python train.py --normalize_top_k=true --init="uniform" --schedule="wsd"
Below are experts of layer 6 (counted from 0) of a mixture-of-experts language model. Rows are named router (the router's row for the expert), gate (a neuron's input weights, with its number), up (a neuron's input weights, with its number), down (a neuron's output weights, with its number) and show model dimensions 0-255. Each number is 500 + 50 x the weight over its row's rms, rounded and kept within 0 to 999. Numbers have three digits each.
After each expert's rows: "raises" lists some tokens whose logits its average output raises strongly, later layers aside. This comes from a sample of Wikipedia text that the model never trained on.

# expert 29
router:456435523623484527461437459467506492536484477529462469457485428510627567478531573410529429483427547553510604505593483502483474449569511451547588498455481586500602451500510549511503584503452513473521569555610486488444476496508543419512529433413536539456466515454501598547537458513514448482439519489421500487527568494534532446447480445389565444531432497502450518515597473486493567500488572531423469441557446473475520437525505500459461502592488590527482530427523547506447437620484465464508504391568454582541501527516425435529562594521576601474488438487550463538463529420535486557547448467540547585485463525522612524573429424478564477414514450508515423577526522512451578505505457548501494447470484599500513480596499496549523401519559555559433564514509368514444534566554558
gate8:534414477495533503512465516500587532429571514488525488495571574531493480446561564475529433487617432531482473497489517420534501466483556489529553501469452446513513410468539541516513424611512593482396522531494486415290541435482452511482454523544465409514500420570594461511459571465528504472513443480500519536539462556447503490480536419441428452526533461487493553534481482478422469580523419551497541548548473541457541493587468583534486545512393508457436508448560485528427504538515507476622550536465498543471513513436472444462505504537469511502472485521533404487556440429404468523488502492480528559439512527515503462530477453486444529477494460521569537448537482567477551494493495395498533494507578601514566555525481450495453548480494485488504559542513496460577457564393460
up8:515563558458474382405572524462505471540461449487476482393532508591534511462533501513502512450498480542497521501454586444504532377452512427477515575411489618481508477549471479538521509513515562474538515461477496528539470454449448551539495510456463491497432434485481506573519561535569459527540509513482435426574454542484543507543453502468444457465520545509509487616635551489571442489518511509495525431524561554619485513602526519494448507512437416401519549475508508485385464462572427487524509512454447521503549433431461504451573514505540473535450422492470404505461563538494481545482427487553543553563503582501539421463597531441538497560559459595525528621478473451508495486549546539419450581441615527536498492451508490440530491520501447465480485472518502532522485515497567
down8:503589632484493506512538475649499514580520591485417499481552467522423487469532553541444462492529557500531523485517500573499587581474531526441531484392464573487564494512472505484485561486456523481555537517465512471447602456539329502548452427444591552517520528539511600592555478486505525544551567463561507458501610456540397488500526563505467578538537511458433494442500394500399561447488559445509488422538521553538583505501520458480472550536497505513439549616525466587502469557530604497514449411550492428539478539471449529345545506530515521553506581381440458536529471483573461515512560482504565489551507456540538430413456473578439547522592450477497541529401464438529472497542491503543505475421447476569478459497466458488481489521486482447467510436495483493566494500594480
raises: ",", " of", " and", " (", " in"

# expert 62
router:493470536475495523484506549418583469588473543530555455437483509451535459472478498570401447415596419448458440550480454435515450549450542504524512562519525415424537517539499477551448486545502500497503528443558507504428454530477477540588537484540479449500528441534507518549533467431493545503482539566604439535590427512406426562475472504523497571547578542512545553442422527546401489523456461514534498444552610424442482482528478537445510609509497582579451395428473528514606435490519504425576451529547430462449493472452523475503430489455510536482527455504507581535491497484579482536419545489479505513453448427504478423502540495511580539566516505407536416482424515566462598515492569566417474527524437449475519555479511555500443486382516485465509436407435451445437554523466454
gate8:555557528473541444475481517573479511486482512436558489385431499511410528470471425450504493562487466467516420575437529539488456510559484491479391504446423436525499476502409442409386585536487532486545491547510535413540470490518506509560481410510475441492527490462578414566484496469505525473507535426449411454546482526511500480558424436543532483486422482514505525549499445550457474497560467477555585605478487502476475533471398503555495508508508501450570476510466490429551518446525455462520453418457484461586516482535475453588578381538465547572441552581472413464507497500461591546471543565407516431565522507574502486542511557498544551520556513502446474495533574545534517459547536499459565458461511396461555512412454536458522531511486464530474514481475454474472508508454571
up8:522567493526444544541518491567634489451525563481372574492523514555543564477554491492576486571535488419443455525534488529423422529461507590550528497493506464477469537587395434530510425523506402516520598491440508455535591480550553464472664450490453498406478504521472535396502571471370510569459438545454459431499530581514485511514558575508535502403495459476526605499529465537466517468527495542523488490540558409490518475573501491530516603669462561510541495532441485442523514486536602500458557503542473437508361501452544453525498423500397534450411489521356447618532459453373554472493532513503544421499458550511500532583575495435511624526597416431401467490435504445619394494480532622460524474437593514530537510436489472466504515449488553588469466574463464432511438428501496
down8:527437430468558477536536427543546511416620479472405506544543422521441597542446531517475488557442479413510517550512458522481463576553449484436518426521489589566441526422550570488455503532480547573564473519548563504518434461410479498450515451527462626565559548619503520513523437576496543464465513505531569516458578474544502495411506605436489512497462487522444490523494502496582457495564421468509541537504533482529407537509478465495515459500535520478522597461621522503373472482519510532558453511443576531485470525472513587464418579457490456479382416561445487552447537515381453457485591439488551509506542445478491680526538514466499454550408493396516468525494474633548534492500460409497521583515350498472490479564477482520458488536490526487518452533471513502430509613561502
raises: "ud", "as", "any", "uth", "un", "in"

# expert 24
router:615497515445484516544475495598486507471526471533442523490512543477508562526459477453553504535547407538487512495456423565453496586478470483568525531480462456618448556468471500506486479472543435543585475462526489458517526425493539481527519560503471515440563455483492380448553513427408488438524541577409456455533445425455515574567507513495433537413398483456581532599587414520620517501435487459588542568531581535388454543537496520539488560467611503449458378466507502530476501499483491488571486560504489432486467453520510493444516483512520501561523491465530581499516473541442555564462492590504501482467576570479492598452572465433472502587572512484565546523554555490565517465490568398547524453534455469540451513485510441465480472514557411403474377485456618497446502493573475
gate0:478425492474487545513470509562473461460629490466506466565497509499531471519488546442535554467548492491468490505497513542502632463458479538573447439487434494499474498398533532533470495497541626495476481499456608616508604472543479532421484560458503605534558411476469482369461453521500498410604507463500498426453507513511407491493420588512516460482562532463459553519506557399416538480484441418446504434520482398495512585471419532457493566468550434474508549477539440491500456527378506541547426458475471492526476427526496555483553484638420509519495534515506436495583559490431407535486492536455604563393454471414520434527413498499422502543489486572512555521514536542511539476525410512473540549543486465434481491538549471572449403504520507480462558483493549488428509497532433
up0:579443539459493546549521396506471572486398428509539419501520528399497570431491450498436549517480505498491579465552495440544535450411562518453440533588579477475472525523466574481531499461465566546542416496501494503540613437461461537580500493539579451547538548464394482499410463554440509512465475596441412516496500473508453525476480433514507548531547525613443559485545477543465488572557550419542531441393375429559512506567483424531481462437427511470553441406467508448544511566485519474433477574529489474513524516414376536462503590527532509456510432424489445533544503485535478558561537611508554564536475478456444447546453493505530526546489496499594485589542493547512517617550435410530508503425501528423422553561488530469403554566526519501604489446553481448538486508542511
down0:409488415450477464505512507528453515373424479487398461538547514498588514592560552482464452527498421512474530430526506644567423625523534586409459598606517490515571495523532488514539526450465493470519472495508558506424534527501523397481532517448571514549577563527522550483533539516575487551465521622447504522531473454458436551556440429499494563496496548526501500550500527479608486409516479530497442526545503577486448470486459492511473449426555483505502557550545519575414510465389500547438419505543464502598467451546552553438471541596404448543492460431420476408441498525461474484482495459515605427548526540477436517473475516478502488474455457496521471510536421564528486424496559453456536488508486490452570506468508387544564377510502484391478436402518555472441556645467449
raises: "im", "ust", "al", "ut", "ach", "ind"

# expert 58
router:473417474466518628506464462419502497442564434504533465565518558516496572417476483529569551444564507519450471484516569437541537492425483453576492541519507443509508470463466470513468478477459559500553541445394520542508673432505536540468460516510405444492443556561478437473487459546511543496543512431472461581417515484469593470581587535432512588590510614503470425452495597524442488558462488546502538481488476438470577527420512500559454443495418521569480544427519546520534536550447557579431456605536514480500533491388521512574522439533426591561506515456504476501592518519516550473527515434458523466482512465502389529526577526539484550513535567553567403410460606514518432557485499456543584449514563415523497494579500531483501386496547541452541549501489443514466534486451414
gate0:508523476599486576440534535541512506535527441425541583406479579506459421551511477485538419584475464556432452502501497556503492498464512605466610545559510484498462428406566493519492534570509457441590502471542499517480406457459460528493518501454482418415566530506481548474450521467600412527479461486479531525496530416443454514448515484486498477477577608460496417547490574482529509398425399496458559450437558537456509475512470468454441418518497561552536450436486442523412507540496492439509524527522522533501526541536566575451614481528451584410443435499488492459386557546447456495440512574489494584536543507561409418533453445459486559548501546637437547481646467558412560456471552552538518481473509505460602489569487538452460527511426472469556513402493580463506435520442407
up0:581459485470555547559496508491475450473532536545499405424526406520521505454602396543484446444488508516489530423513488599554457450499478493517533424477534597490530550491501511480483450527483470597524456578456445531540435507588542459438475493458546568504533470541460477560524511439440527528554440540532450535474433512556526514604466522397557539474596463517516457423518470456528484540528542571593634412572545522492568567485436504487564543476468464525507524453489500483448404512556583535474413572406516482503437541501440496496589518607476473503455620524392501446542548546516534462494572503456510472523494560440527516509462541499618494474530475497555515541465482379508437433526463514478490588478443467572525591487437403452577539562562466439469518536521533573405469534518395
down0:505503481483315581549524510526489487540496479485411547536479496527466531485551513495437463508438484512551491544438534457486571452542483507611472545544500453557437486482571465410538449473501574519588461544447569472498513606530500495508504477409577433494450443389503495615519460492488542467388527469369448487501512492542572586524513467531447513399479473500411543466423512579404472573501543522443522537539547573509553551518512469465536482533383473474451651503597544550511517430586490453607441510565525568546471522459488562479408467541465368508549522557452482370556512489481461520571560494524514562539566541485469443508592510530511401517567416496532460481453532555548436526509490459511504546485540463538500530529482492506564505423486518425501531532508503497635418521513569
raises: "oc", "os", "ord"

# expert 44
router:465524522460548392531496535579492443391474451481561532486421494427479554490493474534480543446563493446455535571489498500495505502597427507515546536612495439429401513519473448504517434533489605463491475476588498545611492538470438474524481517547551461509476479412515480489584389491503502541447421474489576412539467488525561583495572435459453493484596420435432563492472496473500529480473522510554500565499394464584553572550553470545528397592550462458482483470530491497457519472582495593479499470431463434573434520501490369544529466566466529445442438494495454481493544446465507480430508407450413561537506497430468526424430506467592568508508436569546553443462564503486498543515509574530498450406415495488520442487485586518517412504373534487502466482544475470539472509479504
gate0:483459575546473470508431564531355493547549589490464479523478542477505434397517540511458508500520462409461475490479551536467399472551507572563554491430509512410619467530485492501467551558571538516453609437535506450497516514451415468524519412485480555509526416521502508520524572424487482472484510442524539480472503423451459450568483405572514453537468493490509465478633470435517420487483404490488537527468518479586520534483586559495498435494557542509594522479476445589498442478480471559521587435438477516516494475447536473488476557573494475508575462492515443393520570557485470485469529489547551445523517511485459523492489416552495431557469565479358472482506410516502444481453586509507486525458411426546518529469437535393474549510451397524536497449537503514409580509545530
up0:486498524515454476483532532581577547482493419454491551466469538485415496485544566510458491449490446502504532468462472509454476478348492521474455510479477413511533450533538506451524429522581449473447477481532503498458491494552500435566478557410478601487516467473499551483550524462459596506484528543469601362420533539569503426527463554525526408470491479408449625627501598473571538479538564463540402513494524553493527549464446503523482512586593497566524499518547411539482483544417479477515520482442478484496458439482525554484471474485523494557551605512503521518448507473492587532507434537492572498414520560426475511452504494436448650467469439450567427496515538547596496503403491478596519555512487499500524543439486531538506573547545471529475519492467559401561544510412416
down0:547465475536522434589531513542497486482535569397498423501587488460488508517486433498467459496536503616502493389458538606474569454544516504475483463469477526578510491510489453550587474550527492508581486550451436616441501464517509461494527468544510495575448592525502533572545527489529531451561488528336535502446547551563421576431527480496395566490433557547492521517457502512492436513523428486480558480505545507467502581429475522556496516571495412608627534446455550477454503408525355490627591455471517516430396601515489538499516531538405514468525447585495433541515455518497432471449573531460507480459527570489459579436521572528510490418476511532528544331578518375522476446412472486452513569478573505501485570502508467497468510545467507410442619540487449522519493505420475
raises: "ajor", "o", "ay", "obile", "es", "et"

# expert 57
router:462419597456460523544390524410456459435509545503393572481485512561524607463577490522535458523475507577540449428441588455488518500528515476559559499576583506569548478478466566486601541444425489397557538435400544502514498494596542518471590418462505604443519492502520598585552518566498534497572487487566538424468476550482506516560527513517482521422437540582505564442520456430496528497431542477483526441494423440526479444440439568487557491476547439508529535470501490575505531505507565538542544458462448484474427532518464525512559496567518492468523554457518474510428456394529473543477515560510428426499463496513508396554503529499518537438474567546375571502549469578568539487511551509542506429552556495392407539426565440592574564442446536450490589571466475512495479519443510
gate0:479448609523482466459510502491416588478536558557512461466521518474500591438552562483477492484535458470468415581451499551499520554469543544536483529489605463509497507532601496466493468488457486457444468523489512469445464461472658548444450414532488565515492499514500558447561440520499472531549541559558546485508410454477540443504439533486492532507520413537539477507486612447480537498521566456520441401446526453470479552408576511486537567498528516467515495465453505581613537524425492461537517493489515469473510546515500597454541555530431533460490534453458541554486523519515502480507530468481537482524558382570508540458523554483576472470474498501524539564437467523471471491539546457550525492632579526481416521452447466510412408458502486358606484525469572521556522408537527
up0:558543387500579574480448515557532610530491480470506523562448477483503471616513491474497413553601603517526503557542480498504519527486492460444534497523431388475502467530437455408510485531473487508466497506490531533461518469484443462561604485463455424524509470416441483442579565558497493506483528495578526543545458488462461383524553456553518590513491499461486364552470439512459516506549576538445599534582485455485471553507416548465492499428517543566477524444534513527514436499455505529526442467450474461478520475488559560496506355514554626446469568471489522464385536465473476530436555580427495488504522440469494510527476536444504458531546554475554459541493423499505515524463555471434395448545470511478491514463545505553559444534443361560501520391594476493502423591552524
down0:513545514534464550520464503582481428518555508333402492593508531420442461476448456425537451518517575558512448526522487516439598479547492583516491492564518481487580495425482559580469569563499535418393493534474466593578558561512553521419514445613488473482443566551442447487504473491488472481527482483592486530432554441520498442474492559480488489436542546482441529393432525575477445481580466564469559580499552461442488482504501452418486390435444538430407537576522508548523512416569499508498377461585573490541424425450465538592536487461576511461436534403566497550484523391477575511462498533476514486517466403462503465476506487500424580441473407551396463596461609499472511464446566535500475495505440573463539508518528465512551541446484444484472554530488501483515524486460412
raises: "\n", "===", "==", "-", "In", "S"

# expert 1
router:501495545461499535498533478597495539488505491513448522598485533516418494568445503464508545509463565523519615436482432415444509420536499652487489579460520577488495484492417577480441435470530585507526464471487567441544469506497512487495489451383557494514505484380439470450517474558503422559523456502472548482446454451457405478504548507508472478450569431438492458446557484456524524507521520488622487489506489438525469596419567452539477556477513473481504487573510530593445490439501572415473521509566525572477378475493535423432486468447536534538481506523531587507497457595492508501561383556480484483469449488546637532567511519507501462521560431442392503517371460450467491493529475530513512448598485509526471595509454553414487595518498514500524482461488492534535522506554445
gate0:470520426496446524389526453494515543512508507558515465515500514488491400579578532495503549610489564489556511510491480629448426479546493394477551490539430465474518431480465548511537471535485437604464489421532510489474445487557439537483535445468504500525500476363449422472459588454487533457415580435527475448581490552419473515473532496471437460444523452413480527465540475522532466418548471386548483552506441398467472499550473536461542464509492467492520464579546421499501475385469512535444506522531466549482422479492471526486491463479602511528582597571545415569464563465539522532535437487537500439559466498560500491544508597436489536500591661526524486476522453463512490501486444503460491571564523515569469548455481488454540421646486529512582423437410480448457424476497491
up0:510573469571342557518489578492539481460365569519536520556513524481436549405443619576503400412463449457464496418450539537418436511571524482486504520412487536434529510470566525490495452499483504596532510527510486499390497440537538511495418499518568526468492426529482548498463422543511362506522494542477518547516503530556565512518538488511539476632409455476521557490535514454487486489621535541388545497430453557506516521498476562460466502533452440513451504521567510484531539552458533500518513529528495504635509479547517560529503465476460542477449496535445562517599472561459515443487500558474515435560401490519458527507534563473534528493566472498517492467597567465530476499483474516549386546470463520555395474497494550502521437422519526500469578546545512542529498432591416
down0:535524518554582493462646571455504540510488428536434481510453431515471414533537573505492509625516533553416452550432545599533493469529385505456375481475431508546446415523569494492541554582442468523508486613479468522558511524450485521442502480539519516476524406506506420450440460516555489466512472518482524475607525456496586487504593505521466465488539474476559489567450483422477505572554542471558563458498439498456580588450475550475521479452517556526459470546525445475520531457476501531508613441522402617460556595551500545428444513556556518516521553505466501518536485540470484411506425576496495527516533488564512565484513532553544550485621543540546478519482466490462536526615643542485491507468458553456433569563612476504473539464530517468510505535493539538557516468520510
raises: " of", " on", ",", " in", "ing", " to"

# expert 45
router:523472436546536490428445520572492399496486449493478478490504525537577534446554471486456447540368562561474452475483497461495598585425496520441424545585586448498504486522510550518528551544505409478488436411419496437487437507534502517447511574411503488586458552415420580484496514452513456579515438517441487578554562483486482518522438409451502419425517478468430388460536478563493477506552521515499496558540485575587447490439535585536542539584474555613541495559527545552486501610452460418549533510567512441450546540518440437546591400543612479572440554526460534518568511502490545433467447445472458451527499458521556522523470541483535412476485551555466476537497442405480499538511473431554436499454477540572434539457479525506452422477483457439570622506494464479466553456423467
gate0:468523500503489458477492478448437318490520569505456473439462597568564435540586477593497415469453505582449478566530510535550520526535561363417500468462454501556501596485560537448509492544488481455471581497450604480466439516524391547462478528491425479573521507414528484540533499509568515536544553458504575540481535564498493456476451454545389463470517530513440495356521503510499552464435577500574426453473508504456535463553520507416431479570551460443521469502447536484546497545472531500497561508496486428502432529532561566494630526497500528545464430564542486458507474557461475452468501487472492524498510397574499401463518543474431459466564455555563531562490424503556507502574474412484458503469445545450515416542468428571532451511433554483551493471494615512537476519502509
up0:520539493491535493555517475495470515497432563569410518518560548463525484497451476559418576592552496455463541570558424528572438513505466512465495579539533464472554578469460568500455476567472442483475560445433541517534446425463418489551538594587546522522514529530437537396537484482547519379545464552466494563461532546505419560549416609516508464485523528545518428505577503499560566557466522531519555450594503458484490465459405415499497562509493529619527408547531505582393445520480422470474395490534366532543596514518489472514480388490452532540601541583565524437534515645518568552500486420508537532489425473445481521552458458545551453563564484462469471461529536487513498467505543459435518477485467567463430537460446503510517557486485463436434450502499632471568459460594533
down0:480549564468529533523535536569535472489453577552494461459555568404505508480458465551454511534489558513602430570407489497555541446444573469404516395564573453556491563437427523489469461520538467480528433463516537451507483509516555445552484527465567533502456503467579493456478570457502555469480407482410562496501404557468419531524473408525589571502466508487463452486535593519532490609429423550495572651487475455426498381434534474569499469517546502502511447483458478548477517538441509545515554583482482547492512454405491528531519562437483535447491551455485545479494517523417508500493496450508552498521424563454517543485436394337488588575482466482562471449420483474484377466429438533475443550491495489447437493575524519507494528514523488575524491536465527590511554481479454
raises: ".", "ul", "ou", ",", "ors", " as"

# expert 32
router:389509554443578508561385512530512506436512440367543509511434543530561466433538476597541457438559480557491506420443550604525446486533459569600580454453455455473452533485452571429474426498471561515548544470505518499572417487469533357378518446534572513460604529555505515430493484477568429429416484508565587386471463523517469515468564543373460526513478554450547487453435527470521489583434546508501520495481517530543546534516440561451478531509530449467484513606549427576568506423496488540440475479455464516516429514481506503495505537451428433447529451532477463418453480497378536519572565535434489502507527489515476498534480471520540518478468534523541519462480507465558469455467528523431537505462554448541474444560501498561532450479460592515440524472502430514500455540466495
gate0:436509495459513550508532572479479511489532473508531566547558574449543459478541537518471513509518368452495507570505494570396476503533464516499509506490531546483514510570503474481435461543424449437517515444470497465540495482511502490529580448478609539452524466495478429488496517541628350588492410485542484491445576458531394402544558494470526472539554525534388464387483579436465532521451577496470566547573462436512572404531604577431395485534497410461499431512457434403437586421465498472545515464419463484566460434475461491448537520484534513471488467445477548552496491468501471497513535499509462517501510573510496496469421521541597507566586521470464515438416512592461528554570509439458605494515576516454505525519437504507570477399458505493472548511422480486466656502527525
up0:508484491428537498489496456513521542456490512444529529500514395422577426457526548634422443445478497438545485505511541516406372564465498514505541488412495456550508417514457439520457393570486494435391513492516472533512517543473536445459549470593527501531537497390576491452492566528564516526486416523474500534492569577507440518558509533583543590478458579568468544414437505506368610512548488544517533481474518381549503477445525510465488545508606510451435491493481512538448595513484503457453494405591486469524468562606511539426559518500515462479540490419518554513507523424475592497609487481466534560460496485487441460510430503566495470638487494553536503468501404460489430533454421505521483529417535534474446587563462414577563540462428468509553504467487519484466577482617524
down0:494527477555487404605446478528483533439467534524464420552582459528510445501565405508500490507502503494605489459486506543449501585579545434579434512540460480526483479508544483488510504637470549508511557502513465514456533474347528466545560524435574591473455425524475460485479619455408428456501517497514555449488474534451507473445356536424443412563589543524469525497606481481513490503493591435387548538534443418458485580485575499493397525373491479553476529446501409519573475447613509534521505538546495459471446546475460535537450455555480531480434533479446436487440475539526532520452566523474436519489526520518442575542569533561409496513463508507436437520496483405481583567571572444478519501453455458552401559425438417430507562492496429500555545507523472413393519485482439
raises: "i", "at", "ic", "ical", "ics", "ie"

# expert 3
router:397511513454536463526574558515496456508421394442501479525490504489514567517526554446455509475479540549481472453506486534510514388507518529590419579457593465492522482528510518465504597456437442439455522587544547521585530471500425414450479561450562525451501553461488450489391602581542504507531462576608541397485477501507465475472488442603470486474547499501515449394563527392546442512502559478386470547431511584528454516506466485584437459528487546461515528516523459538593511540529473421534592530554461511458479475542566538542534607536533560455498470527495498443527414453482455475546395422514564527597471426493630445471398546533455530409428490538488497558455488455478525575478502481424521547559424457403374517528482593456460460570431526565509528525520536506471514470602464
gate0:500540497467500370457530446596526459482513489427583488410521500513599492624527550602553482469493498457465436559486506449462536482537496484461459507525592475567498509548490480472510579507377509466472579417599517584587625611498451533451480553504422595548547581499503385543431513512522471569572543478501501533464405537495460481501498451505488576425517482494498583515458477507441519456505482499441504455456473468467502506465435531539452442545452424498545538469461439486441537487425533583373477501475548471481533518478481512549438479448555423509455488454468511477460489523521477459573478438516464484505470489520465525483558602501591488557510513556510476442427462509565537434535466616432494463560448460567503423453578522558453379506454509495414513523502501540418516487548563
up0:452501401498615488520440490426500618470482548453441517533537530530489496390426490522462551543576493538405572475430473538523545472564547468454625560532531636545582536526427591593586578558550564565564494462456466424484490457495502585504453475483428533626439514614527528571634439464507432520430486495486507388446541460527538438528524543517531452465573512483506477480527527473424410477555556559375568452505518531472518454440544517484449443510500475593476488486537489469497528500529543491533508628514487529521448461485462429440450431552472445510491515561621605509557554454534411480574531556523498514436559525429489492408498563471530462476501466559462496435471601503475504519433599479500601567452469543485551447573577445545565509382597397507430485454585488470550536539508453
down0:576573534488495595506514419458487538575475391548410529565554468477553471517397474477523472485460482564554558470489499548603495466503510459443421483570436495460472582548575462421447638381502390567580485533448466508481552469406557516499601374512398566509483499573444546495505612428485478494531585505531441406505425491439537567510500399564528596485505508469568431533464509532542454480417523426553541465579396547429557448563534468515454610454528505459461438489520537548497445508542507483482514447463528440509502482579449522542549454546496503480457529547497572466579547459484591458507582490533554497456424517492443524467501479535459421548605545463526499435605473460572504505371512511487480414506548549624488524542584528486514564533542603487533450590498467475562442559457468
raises: " and", " of", " s"

# expert 60
router:533573487468542395482545463510546529533499543560484390567583566463524474480519452549535485462487434531447481448500600558549575487439419474463489441530403499484483482484526510526533427485500554497521470527508480567537437511586461503529495500551496560436586498537401460419573451507524519485444504459419484511592429578450432471448468458482491481597477517513558457493450586483493546461451436515519483452584506504529520523530427539513521494462541446488500444551573410507560360435585479433460444559462538541514566486592472482510562498552515591366447544510476490547483584470596493458569450495483523453560534537467420523496460440534458492453514405510472499387426611430506470519560532471506435476483599422488443539443495558420474510468576546511533465507448502469502486439500572
gate0:500564561564475503480519534463462456511436424579430496395447529481498444552531551595475504496480521453542492501493483486548517559565518556412433464491496505446633514461465499439440518520402430571462507468438469480532352474544499415423508536471503459486518550584527456472457508499493533477480507564481523511433470557533560479464501492554636549613522568517496519559540390488496459486494550507514507532548500579504478509522533503523575507487506504457372545481429508517526495548519500436620521476587475551549484488569495521563454482498492558516496525518592509565524443524544494448582514518522518575501492406463429411576475597461479510558450562462472547506408565494507568493498536513494606443412521583459489544480382422565486509385544442428408586341498506553500484530464376
up0:547432477526509522579436551502414456493576557470504530555518430521510419449445499526485474526493512519571430481471432521465522491448550506493505452503336540495441400446572517553558475502464476529516471489521501530610541554547460494526460480538548532511586539536499456549617488525439445489536514431503479456452540528594564518389505364558475562580524420608435554493487457435463420465510570513457530476534535559496467538558510483528496467456469587470430464491497520381559529449503502453425487437554546497496427498566519480490505547536441532514543594496525549514521500398526466531513567383470494473494532489569449537527502490483508483555442478496536489536432406456433576415507539457482459546510492626547434520549440394557488481524482546454531496555485450493488429586487405
down0:491514621574558485435520546407539542499471446547560585625568560472477542521521536496556462537505423431488396505525551501589488602532457418406516409518430494572511470464464439506498488545414445481538553555428511444544577528510469483435490530583559531418485455485497581447399466508497473536505512531457523518530516438539562499546518466464563460527447506465576523482430465531460525574556559481485553508516533553596451498393426581520471535517534489399485544530541430481446412525531607367594485566568496459462481449528551574585412491567406378494505439597517534482441463471529479524464495552458492503480495520531539532476419499555499480609480476440468395496371492567490481463511524565570513454542465566523541555538612546425567548510493476503503488540541497469508500540475426
raises: "C", "t", "L", "l", "P", "s"

# expert 55
router:496485570549538412586543545492561422462534418499471480459455496557534563512519576552435465445533479566495488475549509455562494572399511517537444509446463636560497541536602545476462559519420479482527431452535485424524543582529498567505549532514487459462390520500419490471589564441488587484455476501583541460544565482519487474451500491445508427442488473473387480525489648502537491559494523518505483513527390510519554481503397439398495550567519508540515595541502566534439515566523485527498485502571565559492474559479485638546503472567551553474474585489514511483452474546537441401445503521471534446549458453541577560496509439508546504409568499424466503475538457531520456506456496556497600478473488512472449448515421543574454504462465557458498466594584464513568597553604616
gate0:575505577457502428432586483454436452517428496451459361518455440526567516519551479448439394463476545589379536470431547517502552546500571519499525534472577522457425438499496668541518601478552455543524575445557539491501535491471599424526470526475481552464445493576403567430461480506456474513554505460484508536480561474487503472579510532502538529487534493553561446504516432518447522583490458443499456473440484531457515454530431608439417564514454517446518571523437457450546491511473480453560580528496568564495522513567396590493423427435505448508431458562522519572457512506476424470497563508549573549550474525534445475510516470517567471493608489533583482560481540478452446491549518471608474415568515532514533522460502579562540447483537533456492504435455459561487540548534432
up0:390502526547515581580566521529497551494482525544521498414559460595484525451553529477507591427594542551444549536462398480589481486491459528513501533515455468427599477513480598568452493523517450477474473388542447496485519550579536521499521596471492432504386579515494521598587477459476577495556481405495441589530473490523449460579503516441438516426507490495529452500490447562490531607602522521476419496452571552530622560522556560559414445432575489445527442522490486515550483537414537454495489482504436578445491466463480589524580445524514520554486476396426506460585579517544455424460545572567564515409486489519421528497482532421445441512439644463531472452419537460448484400587523447479601540523452442531595473501499553438462485527538425540483468481504568513555452520472451
down0:545506431420575555549466502458493508506538490563522465533461591418623513580522495519516403486478551462506546433516532571435483512551391470550575455525547503573493626471537512503491415460461423469559541396437492530567531499482531479522505515512530406505561476466446572554560448481595549471402566460472527473497380516457571396447495534464481565578582463547478402479463493536419475524462493511496382483469431554457407517616534587467464482514463512466302511568494536498500596489370484516385434473443522455454485491507393489582438477474554504498550452427440382506488542441488511475489456523491518491481452488497465468388508463474446496500505509502451524518487478532520504596378465548548473530533477540479533579499502575541389472438616466517531428447480556448489499545547535
raises: ",", "'s", ".", " and"

# expert 8
router:399558473507505569428486548488502567382553515533539430592559469421504510538530524495536512497481494455486420368589499415486472452420519512396525470453575397497431495483478483531530439517480506444556426439482594552508544460519490589407536561469473560442475604564489445470521430527535508560484505480533610546458523510518556492442558470534469560549451517469430510469455543490516371494539443470399464576528538587568461532541490554485425491470575439552514547566533498462440470436525518523494544494503419549535525582510494560474555597501499489411481507573438468539513543544547490494549487515444521474564571420475446584488529558521474554449485553437459566525500555513616464486538428515460463507501591511442498452497426523448521542419584532532557559411441501434431500452434471
gate0:496465497508490505424589444395451600526550465613543532480473515538517571492569536525523566514447467540517468486495428511439497442456452494471475383475445516536546494499528489463472499523428505458528560414481600532550444492524581442544552536436463465462384417500451450506482491542507515542507547449441505509449512531511474438481507575470437459512522485553503474578558494547555472544523466489502482500500456480476484518547460545440585418517526501589546493506451543493400570432488485526569516464460506410535582527453415566403576420435501565427464493528488534567460458451451533482529551537427538468443551479451498482514559431659551494505634387561485492390472473510512445446552440449485465448552513506570546518488457511514456498525504520500496350499518486540434532541496475
up0:411520403442450582470555512531486562534546493441481479486454528395495449477531554553463504499418439542601409434496480477410430494439521457500454589501526507552526436482442530466468449504487521475450568409494616477500522481559591517473580404497432511476450383486521463602510485482412503552488495554507521493482493495434525451486530547497522550464461557539553522585572509587551386593529513517558462516447545472437436468495543433521531480481514437522428512444538592562541474512538514485596582459564492449477498497488553565393432426473497405532528492522545540606451440512439509550454516583507513437453493495480569495522416495451508540544476527484481555499433548515551564501542614485505479485521510518487542505545532537641538616466508482484446540500434511569491470478517564
down0:495570411463496529485515546465480581493572439505569440535530557543498589512449624513551539544502559525485490441472523512501514495521592538469500464500455559546537521516479498493516470500483576412497456405453511517463533623544539521563462469466444473551445515460463573444490533515534483509486427472563498539512535472473501517426549407408480495566504406408495668565517587498581531489587553493498411521485563548528476499555529517500434567577520484442473486496561492526473516589471509518545452576471610484540530494589519482411557513532513469533474528472592494558512571436523571507572434521428558508535498596592423578612554526508486462483516498471557561498429549462476480571543478579505527388550466502393532552482512357515448531444431557575606533523484552566623548477465459
raises: "con", "F", "g", "de", "V", "G"